{
  "activation": "squared_relu",
  "batch_tokens": 65536,
  "seq_len": 512,
  "steps": 5877
}
Below are experts of layer 3 (counted from 0) of a mixture-of-experts language model. Rows are named router (the router's row for the expert), up (a neuron's input weights, with its number) and show model dimensions 0-191. Each number is 50 + 10 x the weight over its row's rms, rounded and kept within 0 to 99.
Before each expert's rows: "gets" lists some tokens that make up at least twice as much of what it gets as of all text. This comes from a sample of Wikipedia text that the model never trained on. Tokens count by the router's weight.

# expert 14
gets: " |", " and", "|", ";", "==", " ="
router:52 56 59 63 49 43 41 70 62 43 37 38 53 45 28 54 62 58 32 43 36 36 47 51 58 57 63 38 49 52 54 34 47 35 50 69 39 43 61 45 53 63 54 40 48 57 49 59 53 39 63 37 43 53 43 58 61 45 40 69 66 47 45 59 49 66 55 28 47 46 44 27 32 37 50 63 43 48 46 50 47 46 31 49 28 57 46 62 47 41 57 64 33 57 41 42 50 37 61 68 58 59 59 57 57 59 64 59 56 43 43 49 71 60 57 52 54 53 57 42 56 40 54 61 32 43 58 37 35 58 36 38 62 55 69 49 57 61 44 47 58 46 38 50 29 44 64 43 64 40 39 55 39 65 53 54 63 51 53 51 47 49 60 40 56 30 55 51 58 38 49 53 62 63 35 49 52 45 55 56 41 57 34 54 55 48 46 44 47 65 49 35
up3:57 42 48 55 29 40 42 49 48 43 30 47 56 58 43 43 49 46 40 49 47 32 41 53 67 40 42 50 55 46 41 62 44 52 50 38 48 44 51 47 42 44 58 49 46 47 35 83 72 30 53 62 58 47 48 44 56 52 48 54 45 53 58 52 51 46 49 52 60 59 55 65 66 60 46 47 58 52 64 53 59 44 45 54 55 52 47 39 52 51 62 47 35 65 60 40 40 60 56 91 44 59 54 51 52 52 67 70 49 58 54 55 57 51 60 44 50 74 44 47 43 54 67 48 29 54 47 29 30 41 40 59 38 36 60 57 54 54 64 45 36 40 40 43 44 44 57 53 40 61 35 50 57 35 51 55 37 61 50 42 38 46 55 50 47 44 57 57 49 67 54 46 62 52 30 41 51 39 45 45 64 60 68 50 59 50 32 39 57 58 38 67

# expert 5
gets: " the", " The", " (", "The", " it", " \""
router:39 66 63 48 46 32 37 77 64 46 40 38 49 62 38 60 53 42 44 60 53 36 56 34 60 56 50 46 47 38 63 37 48 39 44 65 47 37 46 52 48 34 49 52 44 44 50 51 47 37 65 46 51 59 50 50 61 45 54 69 55 47 45 65 68 47 62 39 51 50 55 39 42 66 41 46 35 39 59 36 49 53 40 57 50 60 62 44 41 48 38 62 37 47 43 65 52 45 62 65 52 52 47 79 62 45 62 65 44 37 54 42 62 46 51 72 54 40 52 57 50 64 49 66 39 45 60 35 35 49 35 38 63 35 35 48 48 48 58 52 54 44 43 56 36 29 56 43 52 34 43 54 44 45 54 36 47 60 53 40 40 56 53 33 48 38 53 61 56 39 52 48 54 62 36 46 56 49 28 62 58 54 55 64 56 40 35 36 45 63 33 50
up0:64 38 53 70 48 50 45 47 58 66 47 41 47 58 46 30 45 42 42 71 37 41 41 73 40 51 35 30 57 52 29 46 67 42 47 36 60 46 58 52 38 44 60 43 60 71 46 61 59 32 54 43 43 68 55 46 45 41 63 45 50 55 37 60 58 59 29 53 62 52 52 45 56 37 52 56 47 47 62 51 58 45 39 64 48 58 51 52 69 71 51 47 52 62 41 51 66 55 54 48 59 53 65 45 36 60 64 68 62 62 51 42 40 46 41 57 51 48 33 45 44 45 58 66 42 55 32 50 44 51 58 34 53 46 37 40 51 63 61 43 36 37 41 54 55 53 51 37 48 39 54 56 45 40 43 60 57 29 68 56 55 74 45 55 54 38 63 46 43 46 36 58 54 56 36 53 57 62 41 49 60 53 44 42 30 52 44 51 39 46 41 50

# expert 12
gets: " \"", " ", " (", "\"", " a", "==="
router:57 65 61 47 41 39 31 66 66 34 40 40 51 43 32 44 42 39 43 62 51 37 43 64 49 59 60 47 49 47 38 36 35 31 40 71 47 56 49 42 44 52 56 51 48 62 39 58 41 37 57 36 40 59 58 59 63 47 53 61 43 49 37 63 64 49 44 43 45 42 55 38 39 41 48 48 47 48 44 53 49 62 40 52 47 51 54 53 61 47 41 67 42 54 46 58 44 45 67 59 31 50 37 49 58 64 67 65 55 48 57 43 53 40 52 62 60 60 53 42 49 67 69 67 37 34 52 34 34 47 36 38 61 61 32 49 67 52 51 43 40 48 47 56 45 35 41 46 56 39 60 64 32 44 60 50 51 43 43 43 53 62 63 41 51 41 45 57 59 46 71 43 43 62 33 59 71 51 44 52 53 59 43 57 64 33 41 37 55 64 36 57
up0:68 39 55 61 55 67 41 48 47 58 40 36 52 32 33 37 57 51 42 46 38 57 36 58 43 73 42 52 61 48 26 57 32 55 47 28 57 61 52 53 55 61 56 41 54 69 34 48 56 49 41 43 32 60 64 60 57 49 60 48 52 62 51 66 53 42 48 56 62 63 59 40 60 44 51 58 46 36 45 48 42 46 44 59 62 45 46 44 67 59 61 52 26 44 38 61 51 64 54 45 57 42 68 42 66 59 45 53 58 54 66 39 44 45 50 54 47 42 37 48 59 54 45 72 42 44 33 38 43 59 34 56 59 55 41 39 56 57 49 44 49 43 43 50 60 42 54 38 56 54 50 62 49 36 51 66 48 46 64 49 70 59 55 45 38 39 50 57 44 51 33 42 61 53 23 54 47 42 56 54 69 54 34 53 48 46 48 36 44 73 48 42

# expert 15
gets: " |", ":", ";", " 2", " 1", " 4"
router:47 69 66 63 43 48 35 50 64 37 39 40 60 56 55 61 49 67 48 42 46 32 52 37 44 62 51 50 56 59 48 39 57 43 44 61 57 37 48 36 63 44 54 43 46 39 51 59 56 33 60 43 46 43 55 58 65 36 37 56 68 51 41 57 45 47 55 36 66 60 54 46 43 49 57 51 55 42 54 60 58 44 37 45 35 53 62 54 35 36 47 64 34 52 38 61 47 33 65 58 42 61 38 50 57 62 59 67 54 39 57 42 51 48 62 56 55 47 50 62 28 58 35 66 41 47 48 35 35 47 38 41 58 37 49 53 58 35 68 50 35 43 48 48 33 58 53 39 48 47 37 48 43 47 28 36 67 61 67 50 52 56 67 38 53 42 49 69 56 42 43 52 69 64 33 45 60 38 44 65 52 70 53 48 53 47 44 45 50 63 47 34
up17:32 62 45 52 52 53 40 58 60 64 45 53 42 42 45 59 56 48 40 55 49 39 53 37 42 57 42 41 51 49 45 46 44 66 46 45 37 34 61 38 48 55 55 49 53 44 43 61 39 58 65 52 66 47 36 51 41 51 49 49 63 41 57 63 55 49 30 36 65 64 47 53 61 55 87 41 62 57 68 51 49 42 35 54 55 53 34 36 58 43 32 61 29 47 41 60 46 44 62 54 51 57 52 60 40 46 54 73 42 47 45 47 72 43 66 47 48 55 66 48 65 56 59 39 56 45 64 43 31 47 38 53 32 49 52 68 49 39 51 39 47 43 39 57 38 49 40 42 45 38 53 57 39 60 73 49 47 62 46 43 49 63 66 35 46 64 50 46 47 50 64 55 60 54 26 42 59 43 31 55 47 55 48 61 52 48 38 68 53 39 47 57